Weights of a small mixture-of-experts language model, trained from scratch on English Wikipedia.
Size: 11 layers, width 128, 36.2M parameters.
Experts: 64 experts in each of 11 layers, 128 SwiGLU neurons an expert, 2 picks a token, a softmax router.
Training: a variant of SOAP for the experts, 564M tokens, 8602 steps.
Below are experts of layer 7 (counted from 0) of a mixture-of-experts language model. Rows are named router (the router's row for the expert), down (a neuron's output weights, with its number) and show model dimensions 0-127. Each number is 128 + 32 x the weight over its row's rms, rounded and kept within 0 to 255. Numbers have three digits each.
After each expert's rows: a language model's description of what the expert responds to. This comes from a sample of Wikipedia text that the model never trained on.

# expert 56
router:147141105143060181122142100094127121139097168075173191145158102136166109170192100130164109102114152116081115083102129154057136092148125139153189115182174146135145125166167114138152090214134099094099128059035159069097111137107136106177100125166118107115102143178129092132165167144141143144166127101075114180121163135142117126123162134150125108113152172089146167124159101121091108093142
down0:141120072124128134149087148134144150162110090123065093091117121151070193192105102145114104167174129105107149090165127115139170105115113183128118126101181114136110120125094143112168124175186145129155094134100132165157118082162088101092103158120126026183116127128140139118073172120120149131121167160114068145184076179107106112121219131125130102186100148135081141134175170127165160105155
down1:147144065123107168149147069142164173142128127133199120187127143157158147100202135113162116062141152222150108105112117150118149115122120162131089135158154161166189158148144087102096123174099081140096080116160146152124120099194168125176136075187165107161186104183132086122124131107109146141102095111181114128131125077181152139082141076099106088146100093113141116131130175093110129132135
down2:096124139135131165136162144104151126171160160148179111091119131138166143120140096118121136121125103181111158120147171106099144110143108077105175187130102096112139085099090113128151144094146196093173103072075147250132142084093107164111160149149070096062110117141157102154189106182135186165139115149145151088123114118087099166094104153110127129104143116143146080131131058183105164164086
down3:137099163148165082070156149140123088146130127125166100131150154181123136108079106135154153155178090157192143127184133152150165201126116114059122171067128110122091153119118136114144158149139132133118079232148089131124188112125101150087134148137097155103150115136185097133085132111070122064116093132176115109122141141158132122171114176187097183164090112130116198156144126127119200113123
down4:121111132143194088114158118095109103122152129098125147131128174141111123131128173152117101130068108141072195129171140160119178156151127117095098113112090158120150105162137130133120214120158122113049110194109123132087159116129054094068165062077074176038133125109103179116111123116098109127127113152177175133112169121079099143124149118163157137096139127150116134162164121084163193083131
down5:098195118175156114139107107104139066099088185189157172109101098149105174079103139110153100139161084117205154088162129147114125095103117090082120110134138161143105055091150135147132142099156129109133119152126127142151117139112098111040158135134134137177193148149043169127112062105136118154153110176170089109111140090159108109158114123128108121140126162086188158167147126105162144194165
down6:174130134134143150138083149111150184140127099145160136091188076108141097179081187143145132129068089128093132132120111146160112125167151153136119127176181112118141105153160153081113140111135181074101195060194083108168123168128196084127124130094132144195184134079176117172122080135141104122175127125098117080148097124196098103102137094104126118143186185142159119132127134122138094159171
down7:123158085130149151193100138158087157124132163114180191088120091131136103183127150083137100095183106114127137134171112115159129080111155114182150126107174148114150160086186117111119139125137155107084142191175183135118125184131115151113176178155064114000138170140136105146124131138157129153132152111071096121117088123117105120102135114171110133130113132139169135130157158160119086135145
down8:131090094102110130088132143139124118101118136145121107174065158092145112073061099117117103103099127092106127102080183119127124111136140146118072114124109086128084110129134123094145107078102147093155092030113131184111100135091103156103121144097130113241119156162135092117092139094137151122166087136163138096122118099125165146104190136083143111191194107156185170106051089174141105130129
down9:150229085103137159104129115139127116148112129150119140111103078111151134044128167160139101182130085073113103140159132166180088101178124132098124156144171101118131218110178144142159149118110133156141149159090115173147128155175098082083131080168114146193157110161126119158131096173104151184089161092136135132084114153096049139153174093109112122133148089088118149195121109129121124144166
down10:102134129139127202206152170159157174123168142077124140096119105148107150074156141114162083102137127163104098184153050103108080115171133120098159146119155123101123094144088163134141120109125109110144140150139099085100167208093098076164099126148077072063079130149144140133123158095130094172083171193107121151118120107103126173158068105175123160124093080124091132139112139161174151102153
down11:217120105089194100148150152104123148046132087058169138101154133102126162077145123178117121125141150159124083126150135070111121132104102081101129106149153156105102196090073146128179128134187109102189141166117094177111107096149118170169151082161085155179141120073144107132122146094201111093130130125204155106112112119136101106149143142139136120119163132123103087133120080155165111084095
down12:099124151063103111143134065154124136126130135215112149049137122097171117115136120122129152149153171158144177118131093148143148146214097147043055081102139114148144137131147156186121130090125115122094137133136143135145126090109123158084115130157132144204120138160089160078080122155102103087112115094116091102121137132113124103163118115116190100138150080140136084120064119198194134186088
down13:068139147078121148129105096141126135098113101090160123092230082118132127099145119107112088088165188134097116105177112166110164137156149100098146120069114108125104156156146140157119122153108139098157134156128077104163110176097078142162143140116159105000113173185129165145150189127107128155133124124110117139169159164174131120123133122178095184117074139110093111109094152119133131102166
down14:094148103143127118109142102096180156108134139155143085095110107060170124116112143175140142161170142086109128084113149106122108108117107126113127127163213109128089101138139168106136076126123151115096129100163171123058196156107113083095113170084123159184115145086101173144119133096110142093006110104121090132127196120169103150166163140085058094082153147094094115162090154145129139164134
down15:120148091105121109116194089153134122119118171150134034150096192117164093171119141186121179107111155113112122116139046131107165148185074112124117145091124103088073161185106097147112155111126102136114123098106160084089074121143108141112127128111152143197153106107176135142130125130191074154142044148139120129075133108102107078186152118182126126118109117162087158075100087112138147105164
Inner and final pieces of personal, place and taxonomic author names, like son, ton, ley, ard in Hebard, na in Madonna, often in lists.

# expert 30
router:129170111090164145094146147073117170149159134102134129149096107120057115154117164157111134078119101151136133157121136095128070130151134151125114134093175182165137147079201123113118140164129126100154107143159179155143067138179147180106145183097119167084140092112082157134128121172096126125104055157155166125095113088172107089100163126148158184188115117169191173121177132073158147196160
down0:121079224099140127099167126092096110141153097110135091172159184173135104137189134141082130146084167175167118097125115127103171133080088165079103073161145197130137117128102121112167151107132095145142144050139125091137135142113099135107199175132099115151141114151135115128163201126113133088089093107104128077179124108126106182144112128189130127170112113175131162184148132155192167112122
down1:106094121102080118145155112156155109168184130063101134133119153178096106110159149144171093131142155124066091107128142131158099104062194175114104107128058118154090163131075157195192107146156112175151163145120123127111194148074152135100171106133143103148145075095120046120097125134136178135167132108097136138165134140129109137176081118053144145084124106170158135088098116124119081140173
down2:098095127185152107076143215103100136110119119127143171090176070102176062148126125117123109091193113123116081087152133099162098141170117145090154144081064106182112119093129150120143165177102059100104065190119136154113171164076118144161122115152077138176149131114147156083065128108120138183116095119116064143128142151134093142162107169149148115098124145129107096131133124198125159113133
down3:097123068153117189122163110148183095139146173091107110124107162199131056128132163133142132160133075112163133128114103168144136054135150127166139177087131194145162172157171104120124099155138126118165173144070140128109083071108123101136107098103100125082148146144172168185107137121115127055151116094159120114160139115090046117127114157045174131164128158152098183134114150144168111143119
down4:131155056186174089102103099095163138126106130164101102127121103202151168098131131063123135106124110111145134121080106129115167162070102161161127132136097083211131205125147102094123109114129146118109132176159115194139082072162123107171153132062147123091201172137141138135111146154170151144114061102126173173122158194097115117135122109146108130117128170158127078085084119140159112114166
down5:146157093147135139097084110109154122094086110086117196124091084131121132135084181141112111132115198121150047129143104121155145157105110114093148142132174120170085174099128107115104145188135099085149109175170100130110134113137104111127137095074141166092117162011102157128138085128136130122179108114203129145117169179188172175178115117084170174156140101105144161105135117105158180138124
down6:193102143132175126110107117143087099137156114153166117146097172146127149095158109095180104093131187142085142134155103138148107155144137146062138133131102078139121149173098113120106137134107085160129124170124050069143148116074095160140183185138148141173208096164195109130094152069066133207108147073129119106149078122127112163113079108107117105118168134123085112096139122174120150084176
down7:128126093165151084187110129108145115140122115144126128135061160091158098105120104098205078095129160099149116070157214113113116192119141143132125163132173155133127121132114090173147168141161121130089047111193106140106149143107101142117119098125130129049123130108182127101128091068189119143114076120197193116122155210172159154159134125125121161132136173175105142135135116110099156106157
down8:173152140095106115188091102064117199146123146112121151153144139137153138125086107053082127076109121092121097179097106168143159126097177116072101093026114131138141125133157147139062137130149053162096153147132122162132105163157082092114157117139089139122095102135081115135128159196144095103079113090164160176108153176125101100088150158114084153075147139165118072109113096146139142128121
down9:123163112158191154075117103098137121095141121146127109126169115136097096059136127123142192144091157133194108118091159184166094133098169141053113116130150161165165126092061080126144162123122134087135084179153151082142130095133166146121168077098118137133185123095121126124189121109110145114063127093137127101076086106142126102163193084063157206129166108116104154114097156110101138144088
down10:095117211113120116161144070078069112127150144143133101102141103087087106162130089105147153117164126180116104158112126114164174157109112154180155196166079101110102148101074145119130174136040136113181155101096114114120107119124133119186090130170160133080076112118096136121173167168123093146105119080116143094097073105152170118129164139079133122081063134096074137094153133154162156172156
down11:151093142090130115147141123128141128126122093144078115065097148126176144128186124173147096103150094089125083077170110152147160127075218124139114174162127151143082118122098132166143092134053125087142076125193097173138108101130129141129123109069157185104175141075131177114129139065131120105126092076095137131166126154162137175079114167134121145185075092163068109145105143084101110085156
down12:127142110100151100093143128073185071111072147112081086138119135141101151145146083118073183163116117110138123161134138151077129149140106146172136115147144085213082105078133122126091162133104125115073136139126139138162144130121110137150145130094160141058119073059083163139170116197148141146171137127147115133142156131114081144155102136108064224160118125169101092152179146093135173175187
down13:127106122127226171132094105101171128126079148156129111123106188083139139135136166140100130137137150174076141195092094107114087124184146149150097117192105122078093113093115164112155173104111149082118071125093108122114179124113150159140149131065137119145139123153076167145157146122094149122135085147155143124047125195114064160144161113096101103161140138104164130131075151089155043169125
down14:169133173139150136087177100175089127169105109088105122125087112125124147141169144108106133144107103117099136126116079083146162132157129163131107169208087136134085117130166110159124065197127135143107143127141094112171152155119194090154148155163145153099094089092087115177089111132210143161117120109106175192115143061153123086177128181141100096126152147162026119117159174105115149156124
down15:133104118114219131129130163169111087180157127136125069171132173133111125137037088131106178116134130117091116135112083085142142200180147115112093168106129114115102141181115060123102126200118121096073138185180137192093101121139108139133157113110101149076143066168160135131142126140195153176100132121093091103107122122129128120185116134132101107116188173162093079124111137108159142155125
Labels and code letters in infoboxes, lists and headings, e.g. IATA, GNIS ID, Summer (DST), ==See also, and the word part.

# expert 32
router:126113113098109140137146149120138149104127129194129164118132176074145086071111155163145146116111110128123135081139118139140177085132164119106093144208148100102088101101139100141086191084099093168085177115168151115143131068077154159126114108089129183096168104084075175091152116162169124187045126092096097091087092178099101131173159097151193136140163112131124148143179151140138133165131
down0:091180085164138090180085151150133161103100146126108199126115117158093144082105161161132144086084128169114112123116101164094137163125131116177090069196094159145149125101140142103141202140150189153086109109104116142113161134147182164144075156137136169187156137143110086122085081110158146180123114079164132163164078100141132164088076074135149147071088080128165148118136147103094116174145
down1:109143102171126152142111134119153148132109091131119081144158109144127119091105205104135128131136131141092132165095125078092169133133126104150114110159186080143041080144163118223050166119154071157110134138094096058085106128095115111123111109096144110126129042136063173129126106112137133138100147086112168190126138163166113100148090141147155162120167136124110056112190122102144150156082
down2:129146109108137129126106162140099100110111139183141120209156138126131163103118190086055104119159076167117169104086133132129106106176103142098156155100086088124122122069135070130172186137134127100112118141152136165177135229099137119149113158155181110119068105121148188118155112127144110079157183142147128106078141144045096154141167131085139157114116108151109109169162067110069144153144
down3:135189131131131141079134132143123094113148156148126104166114126132141122165110129068153112168108164118089149147122118124112150155183166109054119136093157096161082122139148165159120114120145162111125188181127058124067120127141147152102117046126070123168146108100105135142185115176151122067061108109126164099108157156100065089160144150099118101172196099115088159087161132140156099105036
down4:056115114103152139116102076108126133127112140155052116109153152089169064115211113090140148160175123148139203114104137155166118089129122111115148057168201153105132096132138069122096157126120131099135074110148184130103165136131092072070116145126094177083136137164103142155151134156088111103083115081090112148104166128116175142061150110114088120129124147178141107126128147179156143184162
down5:127138100139153147129131148135114093104185143069177163138141110149156159135130149095136072140179145157147065091054159167055131084146113148131104184104132145114117136158138128128088152140147150172114127202119146116141085093088150138126124199186179099184124183100061097102125168173097123150129133120126100078155108072156111133178121110070116104090150114139170116169079160103111176087124
down6:098119207109142144111223151111097153125110145076135176142117201134165157133094130184161188144082135156147135150163107140134102143067120101116110099131152125182164121109152144116078186143155111154108126061107173107101180125071131184180110114150142083144122095141107096112151164097137148135138139105170152125135164093064095119150127141068099163106105140125119099110065193136161125152172
down7:110096162138121068168145134142090081145099141125083066151130177110144106124127122123182139161159172191145118145191109123077119105102133073076176088144204133168146150146126105119102137113160161143165125224086154173127146105143232130113120143107117116128114122117122126179129072155134122090105144153146191131101111130166143136076121160145078124161143084114126154135162169093129055132137
down8:126106082118134099083111182052137073149123157154146156128137116077135134174092107172128198149142107159146162144140094113156208102151145140106139141150142165193113189114146088126062202153126160142144112102122154108187154174149164126109170122132154103071125100125087089102121155094141084150119096097176144135111179194101098097156117119095141106123193106144153101166119170087144138157083
down9:133116094106099107081116098100151117171151094134105135147119118161162135158077135165171090148120139130135130083130186159131146112101131167103106105138178093095104086120055149159162094063172141114162122208170153139134150042109145108096117092125152124117176098073155154124118136179132134080098094074084129107148091132190134081083053187109108128140104056091079115147146134165124117128131
down10:118114121176137122072162147107118088196153139147080154163123142166113124087098149158146157121133078097124176084161129092154157134107102200121099117135108126111080108147110102132148177182101104115109060114120032102179190175145150109104175137085106121142178104095157139158098146124093184109116198170083144131130047121099103116132143159117135160089119124153119172113152166142063114112140
down11:060162110150089085087116130072099110093177104190065099121107177122126130103129138164112131130072136121108048095134164173178102109141155147102122084092102129119167131099069187133159150116081095196126126156088126109128090191089179127100147081116117107155165133099112117144076118163122131134129072101147123154176123148131137044147100087137077149108101110104100127090099105092131105123085
down12:187064134189132102097137090132129136139146052091048117109148158141117153113119155120144123159124155113120132143127178111124094064130164121107127086163156174092160185097128148219107112142146128119157183129104138084073137114093142101108107092134106144147125104150150079140117134128076082121128042103072129107109167101152125102164099116058158147146105125141109154121130095173134199195097
down13:146127151123063100184162138068154095111160165149136094134092140118130141166129153152158100166100107151088171120156120127094127110130151143103138109124154121097107138094196112234136180087083164122092141143118087127119084155207099123094151161123079129101146072090051142225135101149109169173157122106118138059145133125130125143180090132132109145133093079104165152133138117145162105094152
down14:152147155165120165149088138138064137174045194126105098077121132146111140094124147078161125100126125147121122144105123158136132089170123210116135157133180108130139140107124125185060157124099106126128073121126150113157126117153065079176118124132122116198114105182123089172108160121126131134144091108092165163088135060098183147105165179134170102126057156099099131117113069173158127117073
down15:144136129077119112106118163159165127127129182135116152110074170126147140104117122068154088118149080162200154166101119151112201080069131190057132134136113116169103125179155096140118126120068116125136194148160103115059114090106132113064130173114134080090118143059108147115093070129138106109151070077127120183143147069148086131144193106142128126131077128098147123150129098090128095120130
First piece of a word after the, in or his, such as n in northern and nomination, plus year prefixes like 197 and 201.

# expert 52
router:099122082146192125063156068094151139162129110089146101129131164134099093084190159146060123133147094092189122086128140122116125165106135109133172099136114168150177151135153105108144155203127116089118052139121153131168162132101098178075167118180107123108089164088111183180144110133155147096148123118099161121159181119153078080099123114110213124097142179120129135124147151099149155075109
down0:142110145118153117127175134208181135117086131110120141106094179152165138112137135230128086073083173100099096180146107078083122121139132091126163105169137079134151115111153126104117077153095142078158144135100136127134106186116112118097106049101127103124120130121086185174096152146182168094152129121140187137140081097139072154108089153152184089123146145068165149153112112115131148095071
down1:145130052139149095150161147114075129127151095183189153133131080173138098095153173119114084107102122114092177150115073107028123110112164122091213155096158130169126130166080128127100068132141083149144060140136124123104134134152112106119134142113123120064149107114153100127108178124183125079124123160174113161153128198153164148145144130174181069144147135155151106072124145116104133075116
down2:110174169223131098137091183106155158144112083160124118088207159142171101129161096135111169104067110137159080169118154129138122140161172059120139114082137122144108115107115162109136145151142102119162208126123136161115176130141187144115118185109142154132102108166100161095123189118160181109104110110182144153123159146160089128159101092146034120118120132180098131155144190114118133171129
down3:128131113073081113164099135099060138208190139102113117142145152097090126168068078119113158133119118161133090137132121105159139173174121096067130093152073110140125138134165156145122122096099162137107091116123147154108094127180101128104188174140103115139153145088135102154141150145168172152158111171108158081103155087112176165184096159189116098109092098116183182114151064129133107058180
down4:137107182192151135134121164085133153093174103110172122146182093150143134076115107156153123066117123055103090120130095153182072102102124085095111167082123135089099121102151078121153121102140119116153183126210101182142134195107126105105100101083055178107084156122165094114126137098112106109162102081114120076142175163119124122129170144144123118100122167172189127173094089133144107091129
down5:149082136172074134143112077145140111118133068159143174165150142125165113089069134141112142090158091125169117101141161131162131102118083133080110184053111099121144108146080073167130161132145152143144152097133076085146179095147108090142118149085142130142104120143144201071138167134128154108132180126101095147121146191066141142147100137054059138147176167125113117133050138077142173112141
down6:107160153081153169101101130118155175145133155113095159180127095146152134166165169136088102129137156140162163076143109153134103110115115136156078171134161139183096171129155078080081105141136171123106163177159226144244135119149145160135102096099178139170119137134153068099137172106118128098134135145074056119103125080165158107097161137098109086126135154177139142138161170130156132160126
down7:157099098082126179150173129122109107082122189119200105120157126178090142078095117160140153087157061173112069115100191102107150135199104127114097131118141126125135084147096147096138100094115113125149126080079110095121121094131127059087158149081130112185111141165137124207158082063162109200124114129186145135138069113116125096133126118095084117145158149202120127137111131130116138112159
down8:113180089136099133186130137089126137150103091106139119101092080121125103096112088068150148071130128178125201098143088144167202114137064102133085080111145136151128158111082088183078171166132149092137145136127168145148073168195163145115172098167195178090143126100146119166107098141218177116118131133125145172119153145098129159136128120125166165098158147177116133091087136148113126112139
down9:161129120125177162127100150074119147078107143121140061150121021174125165125134149100094123194161165063159090134122128164129079084133147150125165105111151214158092141127143141122193124150165092161124118139164212156141111098103162143128129097145171070124129161134139126109148161090138102128137141161102146092103104121127158095092174146102133087074133108084133095104154096160144121043133
down10:193128087093158178149140091122132141082124181143175143124100146170217160103153082146156142160119106091142208162137105105088108010102116042068121149098137112098127067132123122115140121109100149120098074132145143105112105144095086118108093144184121169137139077129162106088138130136136096088076136126111129146146150158138138098135103118153128162144122089160080148124119112104201112160139
down11:164132105107201130116141152142120179213098167177153122137205118154155156079147139120102097187163119169108132182136129064161126176116188139149114129136181104110156118139134141160170147116137175123152121165094122107169110103132130105152163092149112069128097054101152130107070044136098147149185140142117155162098120060094135100161158147132131110142145099115148142085192142138095085122136
down12:142112125121092166144162095154082067186126097126101106164121168120102108092070155089099108096194107187112144132191141135099084159131097122124155176139170056143123194107121106160061096159136137118122127111091095106165086132109145157160061157144096091137130111102066187150157107191143137114117174087131104182120089139135136167167124105098100153167180097130110104159110145086108099166117
down13:147117079095060129164137162154109091083141074118108089143110131087141150139138196121158125135114096148150158115177071131114136111125122081169176112150126163130140104099075129126179059171162100137132144125133198128077140138069159137117097152147092177145101100154162149119150101111090069089113157161140146222110106145194141115158167182161138160103121142124146125151110098176183131146057
down14:124148079119194140085130127100163154135127142139129162115127167062155138119096094180119094116109094060135114132095076136138078090099194116142137154119127147153116150191098100083096043186136134099159122203155136123140148096085134106109158161131170137168098096139087107169125123110098097111112149099140089155138142176175145047126125161159113198159141136115180128174171144138128060146112
down15:161158155120132120131148152084138167096081143141101164112095127120147108126133108142144164142168183156125103153181086161099087026121146171116100105173187152123132166200164140085199077151101127097172083145132095129150125123101157118146159101127098159114133121086058181154190138115133102198136126107117131162136150169129163118149128107131181142165111082151117156155174182097152122156193
Uppercase pieces inside acronyms and codes plus closing brackets, such as O-D-I, F-A-W, SDL-P, mostly in sports and tables.

# expert 51
router:144123099156158143092066127102113063186123174085162197114142134140189127145168143089170113193155136136094160127077103138121170097142161081109110125128122074099202170180134127154188056192155104162100128120085125084075145160120130103114118095132157159160109119167153085125127127150093118105108132099176165166139138093126168157120119185084084136118136102077146143155097164168105127133134
down0:117102181152166134080115163113154138131175108127113122108125153172088139163156123197153113148118113167086144134193132118109127137089116063126073124134119132158208129129089125130093148143136152105154142125114150149066120151136153129178047171184102129138103072133139103139102155202140168127129146036141145143141140143127140088100100155132173191148194156110212127124133142087082173114094
down1:104096102160117113123157134074124177165146142121190191117184105153131106066143155134120193106188122126146104102109136073117110087114144198139111153108145118137103111107096126108159069134093146111178128140126086077112164154132117163144152184065102128178132129094115151140206144101097139181086122149141089184154077118120164189088107164118101165128077145101163081106087115111160097081127
down2:122158085134078161186123141136140087136121069111171118137124150110140132091075114200182135183107122123107177135149101162123167099099154125143108139119165136087189170149109130128083146131144152064109091109120122132115150108136129134122114103164164110182163087170154084121111146177111146064140130097144090120187136145136090149093184098126146185115187070179163146207121115173105069162081
down3:126155159093138153173087091157132065152128109150158113175193137142087115132138113095125170115183123117114124112145111147133228156134119021143160161094140126162141070085181119124111085145160132155124142114112168111076135146145150091141090105166079192136046119105105166083106129091158147095145123102126130125152109146102050101085116114085139161102147114164164143104138160176152152102138
down4:064112175106101141116184120048168147108116110157133112122141129110094132139086095140085145120164135124175138111151129126180071150095132165103166170155156166109171111180133116110076169193143138131125136119117098140144124163194100181173111088100061176111075135131073129154052144100129145131118141148114104058156141088106147147128127173156153130162177088144155118159146130154072087175078
down5:126086095158108161144170124131146195134116212121095054191053115183101105197126132072147126149112109063097144124079174113115114116134159146112117149128157100143136120125195202118033136142140107138159140115132165119155136134152125129150130138120170105063082163137134114081125139077159119078120120094134120116134093099142185180083105112184113107108105099146107117122124167102150120160111
down6:100086129152065117108120132117165134134139104203143126105146160091116167099105172125125068154071098126118071113158141096175149095165108132142105097085114176088143117131134125127184158109090126092109106074151101132071170165115101113171126144124141099098179149093153135198124107101151115074085194138054136106100118131162165135154150164138160138046114142149118048131116104128147161059142
down7:052136092138174101127154138003093122114108117111120110055119123135155190096128085136108101144195065123110109156137135151115157167088157188160133095172180116176113126078183157161131113106149134136117089126098121095091139140163086122096103174119137110115142114110069121143098100107165151100160154138190143153112180143155113149122113149134197137099076133150079088134157134131099124151162
down8:121107095147144181139086093142159114158162132100163093148139097119182157105121083187113077107126143081154117115129135158160062168148089157132099134157131132163112172186122106057220121144135106135100155066088166135173172070162153185122092152107153133110191147145130161085123171157072138095135143162119161134084091167122109115061104166078165106127130151125157093154160137124151098145111
down9:132108140105171151082162072169136144122108174149097132096113152155119123131112112051138089144134126160108113120090145140119089117116154125115135111153157121153139219129141131151166145179150122096163107157126069108113128164122183125126133088121119130055119092138068170087169090144118108124193099113157138138176164124129142159193128017135164131159056082125152151085108051180133134101119
down10:121155141155150125081160133107096126121141177136183088136146122092171102141146105145131157171169138208166160096127123168130086119112123121205126154108145104081128131083060133125123151224108108135113125127190192116106163131141141139140164126104086143139210116098110122156106105100073121115116095091108125160076104097123171131116127142104097148158019113069087095095139116156151135172158
down11:092170101126111070119130095175084151130101174074165123144114113084191118124071097088149098139110114127153168128163187167095118082090120127132127080173068128131143114151104084077162114163081128129101180132185061095171129162160179176102154130143174182158141117171185152133128120181076155145109147132125089116098115108059132126134141107100195125139117117144116077093145089118096120144143
down12:049064131133091133052089124144065106099084060107167136066130083068167127098123104105178072112132115157164124066143162130132128109117152133128091135078152186127200099134117164119158083144104109137076148099135099136090150110111178132123124177124135149072074118144150125136140132099115098090135187139123111125165163142120155113154125142127149142136137156102151088144059156200141166151156
down13:142129107104130189189105191128091185121164159128119131119092120090123149124112133060129120083125073114151142149174121105119126134116121130107150166151154148110127117122168123153142091162124106074084130124050202155116146152099062142085124039120151154186086163131094115159114077155134125132104173052116133140130175139106146142114205133071136113074101155065155130107119129170159142085141
down14:128110110132109090144093083134119123165124056042141143227077056099096117096183103189131128126134104114145147122105095120135119149143162121204139119138135062141129112126086153091130132121132096124176148130158175168104188098069160114121149138084103141093166094113145154084150125187111040111127099160120152157072144096163083113122173125117125109154144137139124111141116123105134074163167
down15:086073147156187181152090071131125215138110146156132200163139105106125161104163105107087099171139175137140090135142143160112116107113149071102098127151078131088082159141081058111084117103140158106137124122063129086098115125138141140137101135109107134123108100112091152107137059094124151165123167045141125154061083129080165124168116132138182145106085094128095101163101105094101120104091
Final pieces of European and Latin surnames and given names, such as Junque(ira), Martí(ne)z, McPher(son), Blomqv(ist).

# expert 22
router:067122126048062119166152094110106134142173129170130121056145135111124108105092148140073122169094068110136187099153132171151118128104111178111114128170174124181147095101122128131122154076143088181142146158125100121170075130152090164145087126179084140146101146085085129193138067141157116130117156124115079092168099122085168091146155105135148139055130143150127150151086167161067143157140
down0:141138111088160107119163102103149107134150104096143169076123083170131139114093205118125127098115101093166137143089100102122111114125114150122162093149106171146154153153089121118211144175146142139090137109126125188092097122110087156125120144190118115177141165110047114131096212118171079122145129168070084159085074204124134143186126099143105144128084118126092093132147135104126220098137
down1:139186155115131133206212107162160174161159139151140041109100138204077122101129099121157103120093136118119167086156119124125102116097079085181140166128130212183115081083165136118168081122136192159141131114120162152144098165128151149109138141145085150072139138202175087092100102153126150141114181140105126153146122095158101137150147108121117085173109166145123168142129110126111146116099
down2:117146147102117133103159091169128106178110118133115103084177145160129078151117094126221130042172167103128135131105115204147201084095188163108124131140147122173122118109146112134170079159153051141178128117117095100160164145128112134153132178176126182137098153170146156149152084132066096135128174133109165149112121189132086119067141140115172142114100183158142115168095144115159134113142
down3:080177141108115108120045118122166116162072165134135217147058153130094084112065064138100139081106127113118113155143133114139138097148119116115140150170168147129128116134118114155148165113080135194099145120125110151143180148060151097077145149149128084087133113091108107088113043202142169122151155088136144141149155136147190183154133110091115091103165124143136167156129089151145183118110
down4:119165117139127063174131124136165209109116029140087127070149086097168087063218136117111068148153153119147107100077131126082086079119130111135106091134111165108118139143111121135108144071134143114131142144094106143088115110098056147150114153137098164203132152090157129163086160151072129129176126127092157133126088101124096154102144058183103115117110138162125140159130159093110138124106
down5:079073126132088116154180227160133112148145136135117151095127112138073076150099115117046098127100122067139122118110087117076051157122147137066123138066160105153160215148143115141150138104161121188118168110122119113170114129123143138102132149119159115116142142086123165047132196166142104110146130138108106150137100127123122113112131094154080100165138115105141218167127147156122139107182
down6:127108127106106149135158088069158156162109127139187183090089162132148144125139082123202131127076080101171171148141118128121081087139128134123090150125142139077133169180155141094163143112119142099107165096095156144108142119106083110104180206133122144177114163105155191165109160188135076089185123148166149098203148108125083123131134166137099074113190124128174116093176148147153168165141
down7:095098061092152159080176166180154125124087157086120126195178123141118130068063194098108124121189171109102104159082162111110117152157156132176131136131097140153154053125118152189149168105156135078150166094150147100158160160125115139143157109115111111115135154100115125056169069092167152126132166195108116139165135113122122091133140166122151097113063148126088173141086086135150155147130
down8:150084126133135179155147167140149202100144102103145156136164117134114150155158154122070157140141139064121096166119153137124099143146197096172129107062076109123085123101131139129110092151115178178108158089091101115127145122110141174109158128132143108183146112185149093117158115100126153183120139085133140164090129106077143183188116093133176157170095075158180170179124161227115163127096
down9:127160093103138103140113130108099168131133187143112125126161151152105173169118144206142131131133105149099098124107115132138096127153095132215173096192195113158098117154106117148183155072163121125145161091137110131138085136128087133148160185160153157255069163115083146153132091151134129127131140127112078110140118124069142142116202111140169128144088102106128113121134129150082128138177
down10:152113073099138134160126117113183103163145146153011138159126183136111156165093125082112109148071112152157141121144120108147111173121161094141118123206130116158150132174161098137117128144090152154130109146152094188127144190119117135185117155147121101163140041117146126144145177161094172131091119114139130115082088086101082106122193123104138120123096087114213148105106211149132119159136
down11:097143135130135149112081140131079122146196128128115101130112143093112151211119118150188106128120045120108097133077125139164156080116170152134090128093103104114156089112154120055126142161126201111125086185128148101115133178153173096101120177162177115082083067125087111130120108157113061127147134129116057109171133118111142098101130124099191113068201138154134165157156160148111140133087
down12:103074105121134096138134091158130128096140148137171189125110102197160090148137170095121098118144110160183108124111079090107065119145137176129120108105111069165158130094115053154106116152158102155126174126146183146098134073142135160151111147095091148113055149203098134080111143173142122195137127146162090182106088076092137118112125087097109115086098131114115153142161114127067056084113
down13:165158163097109172115131116129100137129127135200148106112160166056173117119107145091086102117101134125121130113139158153088093125101128131082119135131104162063125149131138141095093148059075094199162168039156102152097082100123056123143104143146081128167120123114070105170167130116135069113128105135128110092058129103090114119156133131064099067102145138089085115106092169122143194148146
down14:108050074134202174135081178095101080111181113084135121076162142099213108117118112145130124152117128168067104168095148124159193134106161157121137169143122104131132129152111098067137125131093094113149148159170138137129146073142158125045140123167148146104136059132108150088140128107138129111142126116087214076128139121158130146160133140079108040151117137116163150088117133133167106147126
down15:069174164214112127195103124155086140161169118078137152085094135187124137132137141132095088136115163213101124132124130155151066134171092115147180132111106129107164142127139129162081145122164130159120093126058120102136147079133137113175132121153155143172158092109060110151081119077125096118147143145126173136150128140135112142129141096051141154123175194077116154169140135128096039131109
Lone lowercase first letters or short onsets of common nouns after articles or adjectives, such as f-ootprint, p-sychiatry, aff-airs, p-anels.